From a checkpoint of a small mixture-of-experts model trained on Wikipedia: vocabulary 16384.
Below are experts of layer 3 (counted from 0) of a mixture-of-experts language model. Rows are named router (the router's row for the expert), up (a neuron's input weights, with its number) and show model dimensions 128-255. Each number is 128 + 32 x the weight over its row's rms, rounded and kept within 0 to 255. Numbers have three digits each.
Before each expert's rows: "mostly gets" lists some tokens that are sent to it at least half of the time; "comes after" lists some tokens at least twice as common just before its tokens as in all text. This comes from a sample of Wikipedia text that the model never trained on. Tokens count by the router's weight.

# expert 2
mostly gets: "\n", "===", "==", " (", "\n ", " =="
comes after: " |", "\n", ".", " =", ")", "==="
router:161132131110098203164149117150128087148166139156130140075133078130105186126179176082126110109079071095152159116134138112154093135098072127109122126129174122092176114125141137152117121108112142188181163063143160095133184109155144098143103100179140100106169118148095166121145126182079116124102132116137114126164119104119145197178149097180127128144096135170104177144142073096149082098133
up4:168101128135149109129122133096128137107093094120054098124162149177188105177145090161077089106165055121081143117131144144158169089110115085103111144178161124097146193143124152161121094094149183153154140063180149094104166134147107081151129127160143063137147098145114106156152128198121154098128137092123120110107143075166118125148157116151147163188134116170177103102096123177048146111143
up5:086102186132107125130108146059117173124133124116177134086114144164161143113135146131188113099106148144124127124141132168127139128106173178121132098134148098113136221140154105081075132109161147135174093060081084060129096115065113080097103117159138140065088178194142123131144201117130092106094105107164158162079145105095156170174169119090121181134134104147128122181154085125084104127150
up6:146073145146076116098119150123051144118134120148064122147149133149173093170137170052138176090131111152113172118158157134223154078051159173140089138118130151085127129166163058148113102155123103168131088083110125124168110090129111087140159133192119179144109149117062173103154068124142137090111107080187091161130139152134118096133174073135086149138159109133171159145162118100154117147133
up7:181104121140198180105122168134117128121135092122147101113107146142138167187165166169096116146171108111154142158116124194099154081147110120112120186144176166121138148117139097145117080138124147146185155087132129058104136118076112142133183098152083112140123112104094057120103146154177138048119153125123083103136127128152116131145169121134133146143128098161186142147143098173109140136136
up8:096107097143086173103133107172121157127167111163087173096115142109137114125153129038088104108165104167198177146154124097097085139116141104067054169142106148127116132086127130137154124051081148170136175085153129152088174141142160099127108136139120139063124166124095110181151053131118160140155109136121155144073146126092106095220119118131149114150155137150157112118091135137132093189113
up9:090106146133172079147127127158125121096150095118115142183128159110188112113130143090175149090083127114118140128117159153162102100187067159137142101141120053141132138094135071114123164161096099135136156128094116151145169159198121132093138196145106085109107102156104088139153171167145131108141146083126155147125184123151168104227136125148203114169120122130169145074122181155117137074094
up10:110068155113148160134081135130150131166149128122149125094089192130130149174153141115156132129165184162056113102145162171156073117104106150099105130206134116152144201080166118110142147129087174099195115085108089119159132084180150147100119154182107096181147162134135145114136108109122168087156117122137132161165115152145123137113150121162145078149157136127083158117095082076092135121151
up11:109089118132083151134140099117079130120148132114137192099130129089171117110125153138160102133145121108117168150138126119168153144115132147129193062097101140122109108140133121135158163070172122118077111141142102111135134142177110105145129164147119107166150076112162170131100075165095219112112127125118061088157180111139065149153099128051184136130114127103139130124130171116105118147073
up12:115094125133106126138135118142129092113127118132079160142162159219115095087127190094179068132099113147051144130147149122184099087138125096148142116134123129142165107101125128104190135142126082120080163157094090143114182139197107113116045169104164079154118112122081148129099174172175161096117149133133163154099121134195125151190129123173144108159129147109190111102090216124065142027130
up13:119111117111154162172182121137149151134149127140108172129090151145121104138120130134161142154102112180161158131134119147120126063104113143151133087077085112112143154121137159134137088096168080123139109115086131147053134130073155089175148174151127074141154117128089157076104107124190134158154159115179138161131130182192131230178162112127141186171152091139101128112152165109110144082146
up14:117181112188070061126083123127095130136143106109101162112133161132174089133143167161123155121115165189108143125201116135162124158143150151029106123110153092118111153123104110068159143113116107121139131069136029126127162144083175128144168135142137140084123126135143126109165073145135146122080162154112106080190170173097131153133120098141113133194182116154132126114192158128123142151128
up15:140148127106088100149167089149079167203146171159142123074111106115099179093172176176143178103130073119099118086090163125183145162080122158056124161167114139100123174121131122165179163125108093167091125070136114135185145197095090124080146142174176120106170160082071148121098125145097191155085143118151112154115142092113183148136139073137155104144120108221170171114137114134138149116134

# expert 6
mostly gets: " 0", " 6", " 1", " 4", " 3", "1"
comes after: " |", "|", " January", ":", " on", " June"
router:140179106103133094171109113136078101197125111159121132075179117109132185112160149084126104126137133095094162185111172140189106146129163152115119092157176155066150146160125128122142138078098115129167129100150090069150122106095185062110116118168120173121123083148106146098144143157148143148129098140127131096171110106120139112155162059132147131132142180159105129162201120115127072123112
up4:125098093097151104089087120121168111155129179136135157108127094144163171109190081089143100104158084154099161115078097146149140164139141160121101113177126187062165153056153127165133118118066093138190134110126143099101106101140143073105134151128158163129169162133072154138196102136122103117126162076144134113109109121132069092163175111160130112175167064090152114130199099146132154149086
up5:109103143147126126088105146226086093125160115142139147140125026101192141155098124099123148126104125065141222201113157123119181148157119104144077105146132154097127089145169132166137140104159139186067137183147129156064147095134160053124102120232123148103148071123075158136170165158135187110141136105154062128161168123144182112121113133137156083186096103134115140128128153105145164094129
up6:127179169154120142175062101128106117130095120109111107106094130108156121075131157082135131122108122110111134097156164207177166068061127145195128152134120123069105166154140146148135112119121118164113148075106164162092131099129073098163116138108120112031137111147162155098157092123104113146135120163123141173142145095048151134157156140147117113076124116110175115196140149102097036106156
up7:195126101108119112121121129129067130154153138139127118133148176162135068147083195123114088151157159147034157126142140139178116139127155115144132073178187147102163134150114146113208165062136152128084062134131119121147161083129131068125120190105133115159110149142140110078162160138034153174120066183108177076196115144099128084122134084146109133117140193143111095145133129147112160183147
up8:149118115153138144141111100086102169189118149145165131112155084081190122107111184122104143146134143129098162200071167154108133108133167173136135098113157168138153140117083042122093090173120155153134095181128069104137137090129149065082145120176107096137101071128148128110109131098091156153164132168154142082114102100053052103101099114144140132124106156090117114125154106086141059165069
up9:138142093091106124146122140196128137135120116162129142151095064130158150122137152192176140176129092097110212088126154115214108135121110126096111102134110212141178115147131105179131091092169161067112131142138090097110120149094158095105186108144162146112141126076159137156118113093107168143088108165149054106117133130149147170085150115077212160181092155099108103156177146137069104106140
up10:123072110114133141190173145137107132122088089155157126143115111048144129145185161089109183089091130127146149114101116104151207130147113161118152130145180127068133168080149153151100091143118138185140159056116222062081104125125141150104122111087141167117132108185097128195069143096156188209081200124136150159167091122109151124152118121126106087140119118136096143110157115194124141134105
up11:099116140163065103138163106108133119103133085205109121188143115186139108133100136078106088148127143162120129157096111104120103168110115134180087103146126073090149119130113111127063152075146101176162118165161112120107100084101159068130117108181093087121119135140146098100200198164110078123157131165147108179173115134129112136121149068145095177066118108096210136145124133129187127183060
up12:115130169124108149114174159118137198139124173145140128106093130169155158152077143102086158106072105173112150145103126119087130127174107117126125182181209107095157099135113109183105115078099162191181178114140193176141159114129099072090166074144106119154151124100080138119132108153150103124168134097118161179133076082116120103084191100089121122115149178127140169120140179122153125088136
up13:085109088094094123104116139166089115121190129114135111105104152165141152161144166075122119132158157111150128134097138113119177134150074123131135168162151097138190088143100149129131114094136137120073121130102147088177107099093106102142075111128119095164103121083127099108116131150115155144123168101150044086145081114225169136169134100112215137137103123161114137133131150183158112136163
up14:135115097172134148094097156185080130112123159196165159039114154097155147131159224122110137132074098086116142104118151168093063162116146129120101155131134137144110145127150106182160149059122125143118109149090157177071166144150128114073115117172108139129075127129117155101179141166123123121157144106149172206098136130130118136158148175119108116158119137120094137157163113148168100159175
up15:135105095149066186099162160099126155167148097166132180123078065132131169095151121112187114163151096157065089103130094096111142134120163152081147094213126135123120093129174077134138179067138134077146165094100154089113178161101085136134137130161129127150073169099133145116116109137150154140140125157107145080105123139118031143114139112162140123118095132211120176166191169122159120139113

# expert 9
mostly gets: " place", " years", " game", " role", " time", " debut"
comes after: " a", " the", " was", " an", " his", " A"
router:100119104106122203153159142131104141135129163161134137088127113125115147129142097119154155155074064064134158159170186158141135102131102190082131137134175162081087130135124095170117103112139107124115143086151072094131134080111112097130139097154091112098105076143179157122126148161112177159081122111151134102144119166158134147165140057125107142117134185145104190133144111162134046128093
up4:053129121179169131079165114139092083150138107131133092111111093127137115189163114144183125087122134127121175112158147117101072138103120119136142172093124100157190117147093103127094095158177087163165102169091137104109105091166163095106166142156143175156132105159105145121132100145110159177122190147090101162076111098118139115182141112138113189124096111110080173177175100063100107144103
up5:125074125154087059135150145153095112120108188129175113084106159178139201108126099080129117169140073129098097178104192149083153145158168139140114078125109196136102186101102151100138063145129118132147098135135072147116157188121142111151092086168094092123113115141106143099096123131115153088053138120167111160136092072056025179135172127167153117148107156136118154158133162052128081151165
up6:102173106108125161144151166106128126106191110149103118106175129081141094107147096088162132102150126128084163142095131088152149112081103113215157108151119136104132093085121123104095102176201100127213115081116150109139172098111093088118106117124141131083155161178093108136122086159085162175160070084115125151122106147104057117114195103174095135160153121106141158172156075074063135143162
up7:119106136135154121098070140200139171110142188124140120102147124150150079070135108057088122114119139113077182163166173174144105139107153127121130137160082194157132193090120134163135130192148107133122166138149116067114117162122149145110161158119143089160122112164069203146115129174123166141133066120093075039116122060158128143111110133161166134158163165104120094164155141141177057070093
up8:084122112184108156071120134087105103145137155098165133162166177115149091141068104062112115137148148091118105183116101089125175133150126092139153126145137121145154185110165100153105096111095152180125121086107144094113180118172116149147095110117142143121103120121073098075119089255121098116089119117150171123105135109137147151170144080106147142140110086133173125149157123084097097155148
up9:090129149104108091184083135138104175180147149126136157101101174122158151101128101056121143163132086161177156120130183197114156119147089100128143064150148130105133145079110055076175147064153074147104119136087143115117163150075173070085145102093142113095168152172122103118147105158099125146105094121126095085181135082179169105206143093146157088128121150164146156131127166097138025130091
up10:124076116109136157188145127087110155101118224171140143094170153093097134111124099154176084143109110129105112125149204171166086053145113191124084156113186097074146137106135122224122138139149047121097179138180116115098143156127143131119135132114127137150161134179144113092155102117110145135127128065159155148158153156125091149136139113166113188138107157168120120140061103140116073097119
up11:085117132118161142155088112175109124148120132071157152172080118178135067099156121067158165089150155093113117139066125110133153143139133142143146154146195184133140143203146110127128169088090140140134154084120130127113194138118151155149196105112098078089107126203138153123118175206132182168123126151102086106091097126127091147159161076108157172116148102153092123170097083072155032155151
up12:177068128080218127117135147114075124094137089134122122153108084153118154101126145120158051092111157149150142197134127109127095166066164127162108107136127124120077166191126160121128146082126129159187167109149192111172090188132179108148128135199099079181119088091100112130122106119111136101160175119133109100156137110087121154071172110143119098170161110109162114146150136137131120054092
up13:162143104117109152194133203104127195171181159160158171088163145088127181121096144076125106120106151074166082110121146172074136169150073178137154120183157164132145114142131132113136118130144145111141110072129161114134146148164112159153140108132166152111232117151114118132130054158120152140136101152121126068120116167172128095119117112125105098189131082168141131146145068146137080176163
up14:184057089146149162122161069201155176123149197162089080142142145101152123144100144096187143126118116130142162096134128184156180143103117084101115103159169180105109122107149108134129131122140112135117114086078130091197166094161173144145158122110106140141116060096119071135120195111158132113120081129075109171116131114141083114118123115108168087159081097090109166177122101153067071103127
up15:165140182134118179126151088100080137099128104165126136132198110134123162154101102165155143104124150162193147171099138086120140171130092065089094123122174152143163174114147088097126137122099066117114093148061102087145090148119117146126102085185073092131104091093090155068133125155119134168101137141152162098095141109093162071174156116118142141123123131145063174125143075134114141156106

# expert 0
mostly gets: "ing,", "ia,", "ed,", "e,", "on,", "″N"
comes after: " in", " of", " at", " 0", " from", " In"
router:175111144154141136135105136125057138145155126150148146141113107157115159135151162125120110099050091121097152165083115110136104127084104169107107144151115116094085175160191061127144142061102105160149166042157130115150144126157131098162117105224149127116133129154124094086220056165066141131087133116145112125129169111159152152147168079148176162153137130204181137170171074145108113057132
up0:165136120151094091168131124103111100122138075132122130125158088061127195124116172136144141088139127140149157140110154131150087161137148145114111167143123144061149136145129133164039085087121083178224173067145195097101134109174114111118127224124110107148120138136109193120166102232118116161144167126121174148162138127138182167150127126155122137124118147171117128169183094150134128124099
up1:064131168173176131096092124159170183148129163122122076091100204151182168157172182071071079144140095116125099135168135105097148128125081106120111128142097092110129135117145084158087107122107163158108123148136072161125120178127153098129126134136104111127144111109139112164157142134174115165171107162160138146098097107108080143117178140130096141147128148108095129117130095090116099092103
up2:149092134134102121153130157167127142128147130115156154088157068152137101124197118151170105119085164171138124173085120098120120122082077061125115123142151157094076031169147120150130126108139097146130106074129094117095182128131073068163145107119138117140124115098143145150158168114072196122150136118069127105096086076101090099104217109166142112130104138102151131090091146108149121125104
up3:090123108124152154154050136121131136192129145155109059139144140145196124082122143127112092180073156096113114113041112172148213114114113111188086144094137209146121187080146149092120093089134075083176100129132154120119212110131130071116169103131155132136105158120143092091090131136038133168107093103081157129157115143106092155137127118180155199136089114111122116159141084100121132181176
up4:045101106074070146169082089182099112122134152105102165089100169109119143150111179129103071090123103165113141204117160157165161096102081184105076173114150119135180123124136095092110105144097130159126156103123104135154141131110103093109128171113168120095153162141109105150140118116106172191138106199113102163143115124166154148137158116131142180159150120135078136158141135113151118157152
up5:143171160081107126133145091127133175142159118114083125088098182191078143171107107115167164106121138148112181117156154145148061120100045163183117109148124123120163116153085174058207144133154169180127093099087112096139107157099142100164110092123152066099131145076153131084117110115130190140124163145124122154153144182149185154158166083114080127140182121117144140179126174073131131147132
up6:126093109134092088107186130162049110088102090164062153154245035144122081124141192088108135112101122124165198109111078121179140123141107148106130191236123143100121139116120139139127104055136121189082137148139142083116131108128100101121120116193125092121129105146132136156160201160124087123160088148130053131172130137128123127143124125159162135135088079109127185159156116083114137200142
up7:110113112140120119135182039155102118145111136171157139114099099139091150081185097125180145157164111124110153192156079086152133184094095110136127115151138159099199115175184160140097132111130133126149180089109179066155092146152096081081186120148140192063156134183171127121115111161168094185096090119148070103153099130104111091104115115129079094093168103136099114154163156192187161089129
up8:145092112094150097102155161151074163096142110143147132116117105088134108136189175138117162085122089206171125148082110128152110149079156071123094080102085120145103124170145055196202180065141089158096147089160181157152176121164126113172078144152157138128170165188121149081138176126175115126128151102132152111130156120173136164191144126144147121182141149164111125157097091112087127164152
up9:136094145134146174230150155125124179127140127114178172156089088141147079076182112112146128057137113109169155194140095143163163152120128098086133096160100124098122163085081122145082110078169109122156136095137118126126129166123172083103146132185169193089172138107101133161093110126109134152117143115144172057127143125163176098113140091042166124140113079082110181161127123169160100084142
up10:115101039127150127161110142109130093196185172140145071143151111163155121145138150168145172125053058140147174135133156157117086154047081151190110190172127122108058158087094079132118152087069121099133136175091123123141107133148130071155098092108120169103153119181117135136106134117111104175086102189116130094159155094141122076077119128133097200193096139110107138186136136106092112103105
up11:156113200130123107097119077132098177172145099148136136150119119111096097090215188117125068096131076103102119111133101073129187149102100095163186079156163125146131160125113172135172104118090094171118154059146091129122174136160107127127112164150212091137121134116066108126102140140058154164142112115125086109091131144080130124114127102129140106140117104209136128147115140139133122111115

# expert 8
mostly gets: " of", " against", " by", " off", " Phylum:", " ESP"
comes after: " |", " won", " one", " for", " with", ";"
router:096130157164152176180165092161135125177122166180120135088119118120137151132150148125128143068083109123089141180112143136139114119098124119094111153162172097082141118130187126205115126129104087138160170085174106099115177153149137143146161091188105115126098104155109155084122180192117168100103123113161133127158093144155071105137197075097137167106163170137124095148149163148127061076078
up4:155128098123145132107108027130108123171156150136082152110176167104141149161112126102107146111093145164133126095094170141228190135058102152143111124154122145151161131166176084150128049135123072138188128134135147183162185105129129135136133115123163104211126145115088082056098162182098127182092124101157115130078144147145108180157123112124169089175114121070168107140173106078105098132132
up5:103126181116161106142081070197146069168177080161143169139116104121167074161150133083151129165073156114144110129117215137135079145139154130070072166151101080104142128145181149118125091116087082106081137141138160132116146141131151124146109163156076096080144165135095121100148095176123102085145131100154171138120099040061163089101145107100141101127138166120199114105170143144059068141107
up6:108075161103099150089104093127089136086116155142171109173127158145081130092111110149119069111151140128138135150180082132181126166138146149133108078136138120128028112122118114111099102152166101135181169089062099158114122092117160159164116148144122092096110142142109120078117118180143105077092137105153200145172126132147140184168135091137142146187121128135100117127125128074136115147104
up7:102125116139103199104170091159078162130133115178099142095159107114093149171169130123156163099148048103147141148176110140145131114119189131081102170136099112082089084144156127132094142094114110095134124137118172097070177089140172116192134102100108096108092089161114098179102134181185147101082167099157106116164154131113087143095117125106131179114156114105155142093129102134078001143111
up8:095081131125095115090165170141124118157126122104138199129114163178139157178130125111137130112103167170132132135099125098119128133080153160094120100177173117104096137151094150143146090076148114202190119085121077142131136124105156055152139086066071135116132072164081117139149057221142161096111083109085147196084124150189158094165149105100166168068128191149081155113136159143136099081150
up9:162113144148073138121138128140096143174111117177148152171084161149150089086177137044147084155149115122157098134128100112124099106119122175165052145065150078111142109075182120183097155123128074123122123058109127116178211180120146140143168137131136144081122161150160147092098133127109135107088069172126142176123108136120166144151110103149101170128107115146090093138129119199058102069145
up10:124078173182078170135101112077153150129112103126125085083139162144158117158139150127096116060087131190149092122104135089157072221045100157129125110117209152140072113129138093091120120113135102193087135086073097126171119141158166127086129195112133175097186124130128141149148113103130119086146141127099104175101187179179077149172152102149148150117058122199169133116111138099114083126131
up11:155142150138195141129092076206169129131168088082138125153065117127091133168147074138147100134095095103111155144156132170158179038140097126075106121154132116129101097134205092152108118086147102139220160125149155103137184099147137143133133123152100177182126159080095129179134111138092113150115056110146115198097149106141099133165149108155126166174182124180113104190074131181121114076112
up12:135166137097173151112144130151095155133112141082166179166201078182106187190130157147113155105070112067102116098084103141114089193169160085068136095159087127062137136138110129182120109117100176170162162109150136121113157185163174113106112107155097092144109086136098116102158154169130140144095121081131164093141098132086134122126142103158164127161133111105127133117183103193167115059172
up13:175116130135089169151097093167155143104099173117188123168121163184118071253126114174126107119177116159138115101146112130132120171105054156085132152117151114115082130122129135198081102099161053115199170106112149136127196142099096126129159127122118061136125094113171068204146123146129151119157093156114076128141134124122100077126143114125140185143173200129142128099147109105092135083124
up14:120084147126161134139176089157146116164194189136146111053112101098119109133224123123112157160166116141084090104150109135127170097131120141104114107119168112112152125102138181106105135118144092102136132167138052091169206128120143152115118146117127151138121090121185188111129102190165141130050069120146134145129142181142144086152152118168116146164131089143125124145138157184183056116100
up15:074097130160164105120133079099128091159110144168074137151162136114110147145120146150172092093144125122107150147145133119111140107106150155156108174182181148105094132116159179127091127150103174111169208119190082130129124126172147118152149086128050123116140124094142185107153164176132168120141192100093117111161132123088076130122150108102131101078138087123131129100137172207186107068097

# expert 1
mostly gets: "s.", "es.", "ing.", "y.", "er.", "ation."
comes after: " the", " The", " New", "The", "'s", " his"
router:105101122101111139174151136158119097169148185150118139119122093085124168123175153104244095137104121136101162164109163137177093122031126162129128110103167122077134143139134120136086123119134122111130153104155102077116097122113113088195125145149173171112120083165143125120137106160153141137040071152107079133179111165138113136162107076162104159151179185170061201214133118141084060080107
up0:114109183093168134128125161143105048100130114104084129138099150086160167087098135116141189175126195064044125115150102155190107138097087142106134129116173086102112148177162146114108112149156153084126120159137076165133132144154118098108193103147105147094142160056129122150182149155154105140098104137108054132167091158119098090130181116164113118086095126148148133159126169151179121087171
up1:122190099086128136114100138093116191084117132192148110168173118112106092113148122086146151064053114070103118142079179093074124152175073096122143140123077177146133209122154118106147049080128073119182112139177153144148140100167147123158196125165079090119108125217128144159140109136103176100155088128180131157110115188172108203180112121114157122027120153141131180080177097217152139135137
up2:193096107132113147167136171203098071120102077166120137098085127114118110104105137148109107106102095131108183169105173127165161099090102194117086084174126155173190112144145142088136121082189115107083119131129162108204107036093149106107066164109128188096141102088162105109159114169158208080134065117153035071196080133135111131132119113118148127113149093124170145145109106086153187159081
up3:093160102118128133187100169115126085184121171118139145117127120127139140095207114084144137134046157105153160066147159184164105099070092161142036132121177151106177108169150110086104141098118135111142147111157151113178103071062167114138152134123104168075137090166131146116104166088093137179128097137084177159164114109121159132131127124127157139086111096151058121178157065140076093135102
up4:136107163085116134121105145158112158132149130112138106074087123141153130098174154109173157138147128190103132097122158136207106131071180150092096141121124116109151151148183165133181146127106092123164128118138121065133175075164143112162178093157140150170123166149142162106088178156173145116103096205111107142172071166125058089129143126169116139155151096183087195138099151177102092084139
up5:133140069117132143081171146138160120114152087184104111068148099155150149145141142112166133123139124135108109111077167211114137185108103169101149194147133128091132136104076201106135158110104108095095159111114171110081063147139196088198115125157121094150108128143130117101092103147145098101103093157164138103192096020079123139189124126144104113141126152150122159162086082160199107124101
up6:161135115144052124110125115130169161150119115165137128138172124136122181112114133158216107098140126165120118146127138101152092129078156163069124080148206156129072141028126140203099102120101097171141128046146122107129134090183151117177101099129188162117106140133140104138065164134128078104109087116131157113123127089137113165119147131156108097120116117204068207163090149156095092091118
up7:142148138100125070199096150174125144151126143159045164103126150084133152113187134068150069117089164092167151131105152090149137113122169162107100124116128190120149132122120153119139139167085109143214136135152072136099143091143221148129181107148091077101069094138082095148119084111101188181140119067110121068117125100132144123118201110109138187076155117129121118196182071138104128120107
up8:119102053126135156079110120157139094115188182127150136141185116093087102153152132109144104114168122127082171139129099139152139131167127080081146073161140139134191145170162129147135130081149136100146147117107057120140064139111106164126183063118145126164147142117125109108145138217085195132089059082139098137166115157135094124184119113145117174147104112169107121145101106167121149097115
up9:215121169164132098174149107097139118136144160117124185122081129060208127100148155125103100165134172106107133178112110132185102089179170173123153080126145158131147112149142193158130089084138100135121194022106095091135140097124126095150088154126155119174087187108112101084133151132126137108149140157179146141140110141152146164148123112094115201116116103119142161149079145109119100108090
up10:068141126092159113116100137095086122109121096095096171159104097114136144101097127120172031071128124135116178083124180126121079109138134150150181102108123160155099174199087118134122141127140121161102156109147129109088094129170161087181137153141121186081109151124100122125174137126088141100140180163184135098169133137141103084158124112125099138117176124160162138153146133165096110170115
up11:159076146194197135151112075116028180163106069173180149181169161139228160135132135105128121128081148100110109141132132078109160094164115163157103095146101122147168177163127072085127103148075168091152138127144064146074139122162125109128130141173101127154190083214121171126118136125160120160114188148185121114115143129097170155136103139149201154151124101151205128089196130142115125146127

# expert 12
mostly gets: " =", "==See", " by:", "″N", "°N", " Born:"
comes after: "-", "\n", " ", ")", " •", "\""
router:114070085159114137156071123141122118121115165162127138148146180127148106157134125104121138077154101119158126131061133168176151127124100138102069135197124135086137178090174125150095068106074117161163188094168173099119132137114140086115130184177114131096166111175111136128191134156133186144080145093154077120155116170123125111213162091177154164151136105180103160121120124116050130127155
up4:134177146101101117137141143136155094159107129110075094129160166120107105173135164111128114000167081105153142115121110160114165148148115147099135073142139128098060115100173149114127109126136086169117143114138161083197078119076185140094045144144104091132143151126095130160142076167148131109166180147125161174126141112112139161173155083135144135156154172083134141139163130183143100108103
up5:099116194122102125158108158133089062146127097155179140116166110149147136113135151126156085130106154124192116173128110189162143145118119110152140128130133070084115156103210139098154090121072188099137113085136134064099095173142170135088121143176184104104083143222100119148145098131101128122076123137141135111161119097143094130213136111124113088133181152124143149163152089118117136115129
up6:107205101178134078132130079137077116155133098176168152132125167108127086155135128086135112110163138145174144174084187091197123141100114090117112163188101107125150181191174094149126125091105220122147100099170117109149115133116192113158158116109122121113167110159138196049124185092087135140138171149059129109079116093153185128156110111142163105146113124126100104126138139179112121140152
up7:081106127082110104144088064139115090092125145132047111096116133152146155083169139133139157146176141147155132161096128138156115148095077101158084128163214141130079140101170154180156095092120146070133140117105125131100152070138134106090159182135152104131143090116111172188147119083131209122058113145119134133098091121127156138169180123156163172129084080119069189136136071157100142185163
up8:116130094152092111160076197162111106118125126194121099142163178152189151145172091098105122134155162153114146133119076198159139069090013137149076114146145088098146162070082156146128171083106118128122140092119120099139091030141130047168176152100107102113164168095111189092182111129108122134136081095164093089163135117131097092192154091118072131159098185104071124171147130199145110121084
up9:071115161120148124158104084126057121124128117115158145122107119152095127112091131127126111081168158152145153144110128150141109144058175151202082094125134143162154186090146089127118116125115093139204185075173131164089196144152078133108212115143102149152145131218101183133109130144125177150051144145169147135149092151176117146168125113104149102177097145153189146076105100148195128072104
up10:139169118190121139199096202186152148100150139168070091109093113114123138094078185132119095161157079106139139176144168079186121116178096096112193118078163162106139119080160117236101114127154135129162121119104117119111055131167119135154143152094170150120134094111077154150126130152145089139137113111135101176143104112165116187070115136135173135169138160107143092113132152093160165063112
up11:152138092136149178129125147202134091138182134164072127131182078147127143107172191151156121159075122153154162203141094116160172164152160104159111178155108140094115157138165107170139160077107127124093039184140173154183103177088111120115119178116180097174065091098092112119104154126117185149126083127162093145140120149107085093117150110149149118165104117118068139105105145123110148086174
up12:044119132091124127153086109137109096147127176153148094136112165123092093153143160100134132097146127141134147180175125200145092158116089136162136148119143106110105091122153152096122189144166122103091148143108124133120111163119123148091128195127084080136123185130120109130119145155138145139129107129105191131162101160158144193125123087148104116135167121132194140233149143139103118061092
up13:215096065117135078102170134122099146139112109172109121112076115112150191137131074184112165096116125124111168132174154107176170111093133159148130076155140118097118075131137102112142185080127146177165093108116106153162202096124196052120137140126111113113124156144181101145173090122129159127147132178093163131191121156162167154168147099120121061175114161116138106157082095111115111090132
up14:124151127173120138096096029134113064112188172190117141132111109150133104122135165139111151116098106117152141151137163169137132113136124176133101150225095102110169167118132116138144120054136162108088139144130093142112101201148123076117142144159120149091146121142122151088165158111129105142072148148141129087140195115072174115125116121151166100137111131106113119137156110101117111158118
up15:100141144096140157126222148156101114139136134161120199102123124067150086097141179120140045104067123127163118128152110075098109125140077119167110108081113057123136098098102123116128150174139080145074163121149088156130142119066127153150194171136100094148102044082170107123129181085121076114150099120117173133159113192122151158199136142060144182099153162115179152129168134109130140161068

# expert 15
mostly gets: " was", " is", " also", " are", " as", " has"
comes after: "\n", " is", " was", " as", " has", " with"
router:144127160120129119119110135181132134166148148166102107161156103062149154181113197075130137095126130144150218155053176133120081143103038133119099131157148146098170139125148113167121123062146130138125087079151178075135135143116148101108125119143137094133131075135123129146153137162121169176123106152143134152132093094084101156168140088122158114142144157152112108164183123102123135128136
up0:067106091114169084217161084111098117088149153114143157136153138160142128115159101100144114094093111162180172190162129181125133114131153129136115168101140130114083138115144082134140127155104106172149098155100141108102119118091120119113162121139100123095081125128110119105220091111048110173183126158184170110147134206147175208120180112159166110131154163120189144120145050060112103172162
up1:098115106137135131090068074134070104100137158095079108148091126154184127105131187122177097102065161120137172132121175190171107072126145155133181138121078084144107163120083049119134131132091128129192122102150069155082164171172209115168175125161131088170177068134121083143182076146126115103144140166086126122109205116123116143088118131109200151074102139112135126136126142132057140099167
up2:158139160120097172142156070127150104145079141164169135088113147118138105121156113063104094170190126182115107090105068109119192105068176140134133111177129135101172145096100159169095117082139134141138181105153160094117159112140147117057116151128152090059123064127128195125105157143112136116115049084155125120156101134181105162175125091151105165146145094153094151109121136136125147104076
up3:137115094116169076167142120169159103156150196142112134128098107105159146186175146078176106117095126195111140165078205143099177163085118107129117077091141098127131105083155136167115103103172134186192164122121090095141124097136239115165155118148082142137194192086088134146095168128106131143142082097153098127200118147150059115103171096119126130157104204123157098092131091112088087115136
up4:100118115072112123150121122191083122123145230197149166123142093104135106166089116110108106083076129077151098110085170094096105137120095107165105220156132125068131126099119101087074132104064136130113118134161124154111131110151127105127189139152130125132138130122145127125154173070085141187157113167110142176108189109143118128162139114144092146154142201158132152100167096125080075092074
up5:170142092102147193087084177161110095160080131135061139125164109163081120164145150131135148052128142123106154177068123142154143140116153132138105105167125099048121175110177087151111162087139069140140145132122158184149141143090146111149168136186123140104167138096109120120119095097155176148126098162158070135131121114125101126166190120092115156142140131184167127217085080141081150181160
up6:147098160128126150136151128090089088184137169157127149113138098138154138137109127092114145160074133132123171163116138097105071143090088171132085171155135128131182105161117086110129176093086121153138119141064182061133123137101120162102138075087109116122163132164156142103184126165081182112107097133169177108133076170096180144148144082154126151142142121131108140154163107160149127122108
up7:137154097128148157138134123137124074086157129162096167132094091123118173162098084113135157150181146168157187149128133153132155123098174162120108112174130098102132046150161140082087200089152110110142112137119134069137104129055109147197101153124125101106159139066065140092110165116103191158088102125107140174118099153129118144134158081100120109198164135101103170151197100161129121042145
up8:035132121071107105141132085180162143166111179119123159155109149089157148072140193093107111136060116153103143184101124148090116111130110095099114151164165173139144132122140078116111137141079071141136113111146113090160093109131135098118073117085125120130108084150093171101161178135105133152077154090208165093116135131114096118109097146125203109115171134175084132133131135147168099150111
up9:136139151119204136169126084153105200137095120153099088118094113115125145102152172170125108156059125154124128110111174093120109176151120163067142150154126093097152100155140086114105108090136112142158128111102087118085174149089107119149133109124129121183127121115151143140125149131115124127174109140168124130163133120078132167140140144083255194117068122149128149097159143114192165115131
up10:136120105095084122160134093184140140143206144124110129122150108135150101112148117139102132162092164082105109166145115159140111123078178105096163118124100127130080111151132129217154154101128162094123144052112068162113083193193145142120130114121101126170057132118124160108124197125145143158073139093128139091103091179112147136111078125097139132141113126108137141094099121154138126089071
up11:083133084123160099072171071100114169129150111159095120142142102160181205137096144132143105105110182143143140107094092061112160107108160134080133129165137044109160109156122087142158118079121170114139083094119110193139148138161172111114147150109144114129142160158139119132114131134075087158160112139202139168105106172112107114152133093113188161159062171109131153087195165126152121153174